From a checkpoint of a small mixture-of-experts model trained on Wikipedia.
Size: width 384, 93.8M parameters.
Experts: 80 experts in each of 7 layers, 96 bilinear neurons an expert, 6 picks a token, a sigmoid router.
Training: 561M tokens, 4282 steps.
Below are experts of layer 5 (counted from 0) of a mixture-of-experts language model. Rows are named router (the router's row for the expert) and show model dimensions 192-223. Each number is 500 + 40 x the weight over its row's rms, rounded and kept within 0 to 999. Numbers have three digits each.
After each expert's rows: a language model's description of what the expert responds to. This comes from a sample of Wikipedia text that the model never trained on.

# expert 59
router:529443458510463454526512443473494449555462549511495433529487474536565542438432400526521534473573
What it handles: South Asian name starts. First capital or syllable of Indian, Arabic, Thai and similar names and words, such as Bh, Kh, Ch, Sri, including non-Latin script bytes.

# expert 20
router:567430498451601477499510557541495489522478515485457492566486518568542520477540547546504444545464
What it handles: Month names, table pipes. Month names in dates such as December, May, July, and pipe separators in score and results tables.

# expert 45
router:465459520505516473511481518496480510597447560564552462555519507474449466449449505483560458480543
What it handles: Capitalized name/month openings. First pieces of capitalized words, especially month abbreviations and name starts like Dec, Nov, Jan, St, Mar, Ol, often at cell or sentence starts.

# expert 63
router:541562466581584434448579509518527582514481461523488519502543527465507474468465440527493517512516
What it handles: Place names and there. Country and place names ending a phrase after in or of, plus there, where, However and line-break spaces: Brazil, England, China, States.

# expert 11
router:487580487452508416411534489444488409524489575471493515525468458516494503533523377556501509431478
What it handles: Topic head nouns. Common nouns after the, a or his naming the article's subject, such as film, album, team, club, game, often followed by of.

# expert 15
router:479561508397538420494522527428489471503465505490482457498441482544506487561534420521440502463559
What it handles: Role and system nouns. Head nouns and noun-final suffixes naming roles, fields or systems, before commas or of: politician, actor, education, movement, engine, -ism.

# expert 28
router:522532540487522471481455513526437445512406524528454526482436482430485513504545574534575506486590
What it handles: Word-initial prefixes. Word-opening pieces and short function words after a, the or as, like tr(oupe), del(imitation), anti-, per, en, an.

# expert 58
router:503478528425517439518517465460493510557515527425544432510535530530518489512480409553524550531491
What it handles: Given names, name starts. English-style first names and starts of other proper names in lists, tables and credits, like John, Michael, Charles, Kyle, Laos.

# expert 16
router:448503507423515478453525531436452472524483472516528547516509517480539499496496469549494496477505
What it handles: Sports competition terms. Sports nouns and team-name endings in season, league and tournament text and tables, like League, Division, Cup, season, Astros.

# expert 49
router:460615464514511474445468483490425506513487545467508433532525497476537490549512540466513465488584
What it handles: List and heading markup. Formatting tokens in infoboxes and tables: line breaks, === heading markers, colons, hyphen bullets, and the first piece of a field entry.

# expert 8
router:522534499518610482515479510490504456531483485451499486550498505483495527452523512529449530478559
What it handles: Prepositions, place directions. Prepositions and articles such as of, in, the, and compass or place words starting names like North, South, New, Los.

# expert 19
router:532457474570496552510551522574544485522471490521504465501462497500455512489483522545534483488509
What it handles: Name suffixes and abbreviations. Jr after personal names, plus abbreviation pieces like .S, Co, Dr, Ltd, Mc in names, companies and U.S. places.

# expert 36
router:441483480492515482547591455529471468525456514509483487560508477516512396467432553503539439492484
What it handles: Numbers in tables. Digits and number pieces in tables, rankings, scores, dates and times, such as 1, 20, 7:43, 6–3.

# expert 4
router:504543578485597484462481520549534472492475506517516439475554493483495488512585495479494467539540
What it handles: Mid-word Latinate fragments. Inner and suffix pieces of Latinate English words, often after was or were and before -ed or -ing, like det, untaxed, unpredictable.

# expert 12
router:476541485485500489518537484494443465497518562489435498492466467498537565505448445490512470425538
What it handles: Determiners and kin nouns. Articles and possessives such as the, a, his, their, plus nouns right after a possessive like mother, sister, father, resignation.

# expert 40
router:563439547521548457509491532558495532572478528502459439474503422476496483563464470504545551498633
What it handles: Digits within numbers. Digit groups inside numbers, years and decimals, often after 19, 20 or a comma, like 18,059, 1899, 13.05.

# expert 62
router:544524494526536527501521514480511513591484526554522530460468510464475489484442480518525538472507
What it handles: Math symbols, letter variables. Single capital letters, variables and LaTeX symbols in formulas and abbreviations, such as B, x, θ, {, ^.

# expert 52
router:457542500489511447478498506507485488540515549494463508522474487500484500496495531505493521449562
What it handles: Place, quantity nouns. Nouns for regions, sides, amounts and time spans after the or this, like area, south, side, population, years, %.

# expert 50
router:457496450470514454512539491498435505537468495453515401491508500511529527481445496526500534513475
What it handles: Accented letters and numbers. Accented and non-Latin characters in Central European names, plus spaces and numbers in tables and coordinates, like á, ñ, 19.

# expert 29
router:541550490482544469453537513451560537484473564476499517481507490488470491503440423531478452515477
What it handles: Foreign name fragments. Middle vowel and syllable pieces inside non-English names, and particles like de and la, such as -a, -ina, -her in Mukherjee.

# expert 25
router:531514562479565519506499526450429502505529453549501478536526467527532463444501599547504471472470
What it handles: Months and table names. Month names in dates, and words inside table cells such as venue names, award titles and player names in sports tables.

# expert 1
router:513530466469503500489497497524481468521438453488473510507460420458577459540496515537471501508514
What it handles: Word-initial capital pieces. First fragment of a split word, often a capital S, D, H or Sh opening a name or heading, as in S-upermarine, S-noopy, -s-alinity.

# expert 47
router:490519510517576502547556509475433458537478434497495527465473461418542476481533574499521490533557
What it handles: Song titles and quotes. Words and closing quotes or brackets in song, album and episode titles, such as Love, You, Stars, and instruments like guitar, drums.

# expert 9
router:491508539441549459524523459509411458480449547485490493486485459501476516530538438516481540547505
What it handles: Passive participles and verbs. Past participles and main verbs after was, to, is or be, often followed by by, to or as: used, released, written, collapsed.

# expert 44
router:455572541476524454444506526475452460524412517518432485484505509496524470484504469533498523493465
What it handles: Common descriptive words. General adjectives and abstract nouns in running prose, such as significant, constant, public, military, health, decision.

# expert 48
router:490561438468565511522501514478449482499456573475427428513517513462457528468484505540492499474565
What it handles: Table and heading markup. Pipe characters starting table rows, section heading equals signs, colons, dashes and line breaks in election, sports and list tables.

# expert 26
router:471535506471573533503459513511409515486451553451497520523505505454468522503466481547496498477536
What it handles: Media section headings. Film, music and TV words and heading markers in filmography or discography sections, such as film, Release, Television, screenplay, original.

# expert 14
router:467556511520582470476603555474514542500492473569525476503478531512504482444430467572493482543556
What it handles: Surnames and name endings. English surnames and their ending pieces in lists and tables, such as Smith, Johnson, -son, -ley, -ton, -mer.

# expert 38
router:496560466456559462529520515467435488531485506551458426567559419468487477505464483525515494423554
What it handles: Non-Western name starts. Opening pieces of Turkic, Persian, Asian and other non-English names in lists and tables, such as Shir, Hak, Turk, Kar.

# expert 34
router:499492508503524441510538485509550439482485550499524510563500558445489469489515478622516492527517
What it handles: Table separators, modals. Pipe separators between table cells, semicolons and colons in list entries, and modal verbs or to before a verb, like would, could, may.

# expert 51
router:494524445473531489497518524483481540580540450497531494519577498453489565498492516500488455492473
What it handles: Table names and numbers. First names, country codes, positions and number pieces in sports and results tables or years: John, MF, ENG, 19, decimal points.

# expert 5
router:467513477424502447529489482548449553503537508501474475544518464494467487542467486503519475509531
What it handles: Biographical main verbs. Verbs and auxiliaries after a subject in biographies and sports tables, such as went, received, died, moved, plus name-initial pieces like Al, No.

# expert 46
router:542527468456547526525527502466508485543472479516463511547488467492568521483463550499488503558468
What it handles: Topic and activity nouns. Common-noun modifiers and nominalized activity words naming fields or activities, like water, political, nursing, gambling, slavery, cattle.

# expert 61
router:584525478544506532457486499528518472513532483514459466461469446481503559545450495544423415488490
What it handles: Space before numbers. A bare space before a year or number following in, between or a date comma, plus sentence openers like In, Since, According.

# expert 7
router:478529501474547438493545501531542456534501510530488483573487474474517499522475510447480465524602
What it handles: Foreign name fragments. Middle pieces of Arabic and other foreign names, such as Al Taw-f-iq and Raw-d-at, plus year starts 20, 19 and hyphen pieces.

# expert 23
router:468547525509590488474540545490507550459478498544505483484586484505483438514432492561485500503517
What it handles: Surname endings. Surnames and their final pieces after a first name, such as Williams, Singh, -sson, -ski, -mann, often before a comma or table bar.

# expert 42
router:526548496483569492477510491528446550561552508490494503525460404486522498521457478484472494532502
What it handles: Object pronouns and particles. Object pronouns and verb particles after verbs, such as him, them, it, up, off, down, back, together.

# expert 56
router:492566540510544461523487513430464469510539540515512460469469484532559469484399497598468506523502
What it handles: Romance name pieces. Letters and pieces within French, Spanish and other Romance or European names, such as Jean, Mont, T in Toutant, é.

# expert 37
router:500503461518488424487543543542461467458493511483495523563526465514461470518514488552450551519554
What it handles: Conjunctions and subject pronouns. The conjunctions and, or and but, and subject pronouns he, it, they, who starting clauses after commas, as in composer and conductor.

# expert 54
router:537449513500545461503597527445509467530516486549520490502476468486423452503503542506420502508495
What it handles: Proper-name head nouns. Final nouns of place and institution names, such as University, Street, York, Road, Church, River, Park, Museum.

# expert 30
router:499464490500600467487561467473430446540469520464549550494502511550477465456532476477522463492571
What it handles: Auxiliaries and quoted speech. Auxiliary and modal verbs like can, would, did, was, is, often starting quoted song titles such as "Can't Wait".

# expert 39
router:489483469474470460547501457491508506474493556483519494552521530519548449507407511525441492483539
What it handles: Auxiliary verbs after subjects. Forms of be and have right after a subject pronoun or noun phrase, mainly was, is, were, had, has, plus table pipes.

# expert 6
router:515459508420459499517484474512473490514502491501494444517531437510462554502504515519557498525545
What it handles: Foreign and word-initial fragments. First pieces of split words, often foreign names or non-Latin script bytes, such as mon(k), re, al, dis, Thai or Japanese characters.

# expert 57
router:488486511465529474500477505458477550507451566508416479488513462505500478518461525530511511481516
What it handles: Table and list headers. Header words and markup in tables, infoboxes and lists, such as No., Total, Date, Preceded, Coordinates, dashes and pipes after line breaks.

# expert 53
router:481504479518523497477525488536480462553419510525526473486506435402474556427587487540527529502500
What it handles: Clause-ending punctuation. Commas, and some periods, semicolons and parentheses, ending a clause or list item in running prose and citations, often before and or which.

# expert 27
router:535537519513528434539568526489403503488470559539493495510516496547502456504529438604480458516532
What it handles: Table cells and as. Table pipe separators between numbers in stats tables, plus the word as after appointed or regarded, and list colons and dashes.

# expert 0
router:507490505453554533520508522460467449540459529457434508542496427417467518529503519521490526496524
What it handles: Passive participles after be. Past participles and predicate words right after is/was/are/were, such as located, built, known, home, part, used.

# expert 18
router:487521524503550494508460471523483450473392505470512521467476526525473447473515524562552422493512
What it handles: Mid-word and plural pieces. Word-internal fragments and plural endings in technical or sports text, such as fl, sc, ers, ors, ants, doubles, systems, engine.

# expert 22
router:504497473527509545525485501471475484503468505479525490533548465518493578473483528537482556505512
What it handles: Foreign name syllables. Mid-word syllables of non-English names, mostly Japanese, Turkish and Slavic, like Tōrukamu, Hitachinokuni, Kujibiki, with letters such as ş, ō, k, u.

# expert 10
router:526467517480493516471561532496480422475495517454454446488502515478492562498492556533445428529548
What it handles: Table cell padding. Blank spaces and line-ending pipes inside markdown tables, plus heading ends (==) and colon line breaks, usually just before year or number cells.

# expert 2
router:518426493526570540473470500538514502516468550524510448463519484478471455518523508511538451525562
What it handles: Year prefixes, word starts. Century prefixes 20 and 19 starting years in dates, plus initial letters or pieces beginning words like log, Min, Re.

# expert 35
router:547473533538583431490496515505530548536514553450500468458524521513498504534519526569486473467559
What it handles: Structural punctuation. Wiki formatting and data punctuation: section == markers, periods, table bars, list hyphens, and digits in tables, codes and ISBNs.

# expert 55
router:524483554484532499531590492429502527518529514569502472480531488484510480490498532526415524523559
What it handles: Institution and country names. Words inside names of institutions, parties and countries, such as University, States, Party, Institute, Democratic, often after United or National.

# expert 41
router:512524502500542509505532510479530411487493460564506533480479506514462427488479516570530517529501
What it handles: Pronouns and name completions. Object and reflexive pronouns such as him, himself, itself, and word pieces finishing company or place names like Pentax, Eaton, Socorro.

# expert 60
router:530539461498520482549529501532480502492482551498541506559546508455508449460530530509497539474530
What it handles: Conjunctions and clause links. Conjunctions and connecting words joining clauses, such as and, but, as if, while, when, than, more, not.

# expert 43
router:493556482457499493490456523471430481471492498519448494499543524447497493527465511516485462461547
What it handles: Infobox field labels. Field names in infoboxes, table headers and section headings, such as Location, Born, Operator, Website, Coordinates, usually before a colon.

# expert 17
router:514516514474479520489519474517474433496382556508481454489591452451563487488543532504495476486503
What it handles: Capital initials and table spaces. Single capital initials starting names or abbreviations (G., R., F.C.) and bare spaces or line breaks before numbers in table cells.

# expert 33
router:515451490489534425513487480462523487545463556496462514533537501536497518464513552554474538484500
What it handles: Function words, clause starts. Pronouns, relatives and quantifiers opening clauses after commas or periods, such as which, who, they, all, some, also, plus zeros in tables.

# expert 13
router:512560501546490459541498536489490471544486563477480495547477526500576577475496481530466448485488
What it handles: Determiners and possessives. Articles and possessives opening a noun phrase, such as the, a, his, its, their, 's after names, and table pipes.

# expert 32
router:456571463416521515498469525459465475497452472439504459604566494454454488438487558492464432501551
What it handles: Table number cells. Spaces, digits and row breaks inside numeric tables such as league standings and statistics, plus table divider rows.

# expert 3
router:478497497458595454450522493514480425453504427515535472503506518477533511508506517526520514480597
What it handles: Short consonant word pieces. Short word-initial or mid-word pieces such as p, ip, ink, kn, F inside names and words, often engineering or vehicle contexts: Tipo, Pipeworks, Crosslink.

# expert 24
router:552518454504591496538487520508450528561526562465532492528456497470532446566507495553452475448520
What it handles: Music and film releases. Words in articles about albums, songs, films and charts, such as album, film, vocals, Records, Chart, CD single, Best.

# expert 21
router:545533483486555473528541548442484429518495473514545486505492475527518479547441429519501524432601
What it handles: Foreign-language name pieces. Letter pieces inside German, Dutch, Nordic and other non-English names and text, including umlauts and van, von, der: Auschwitz, Achilles, Sigurðsson.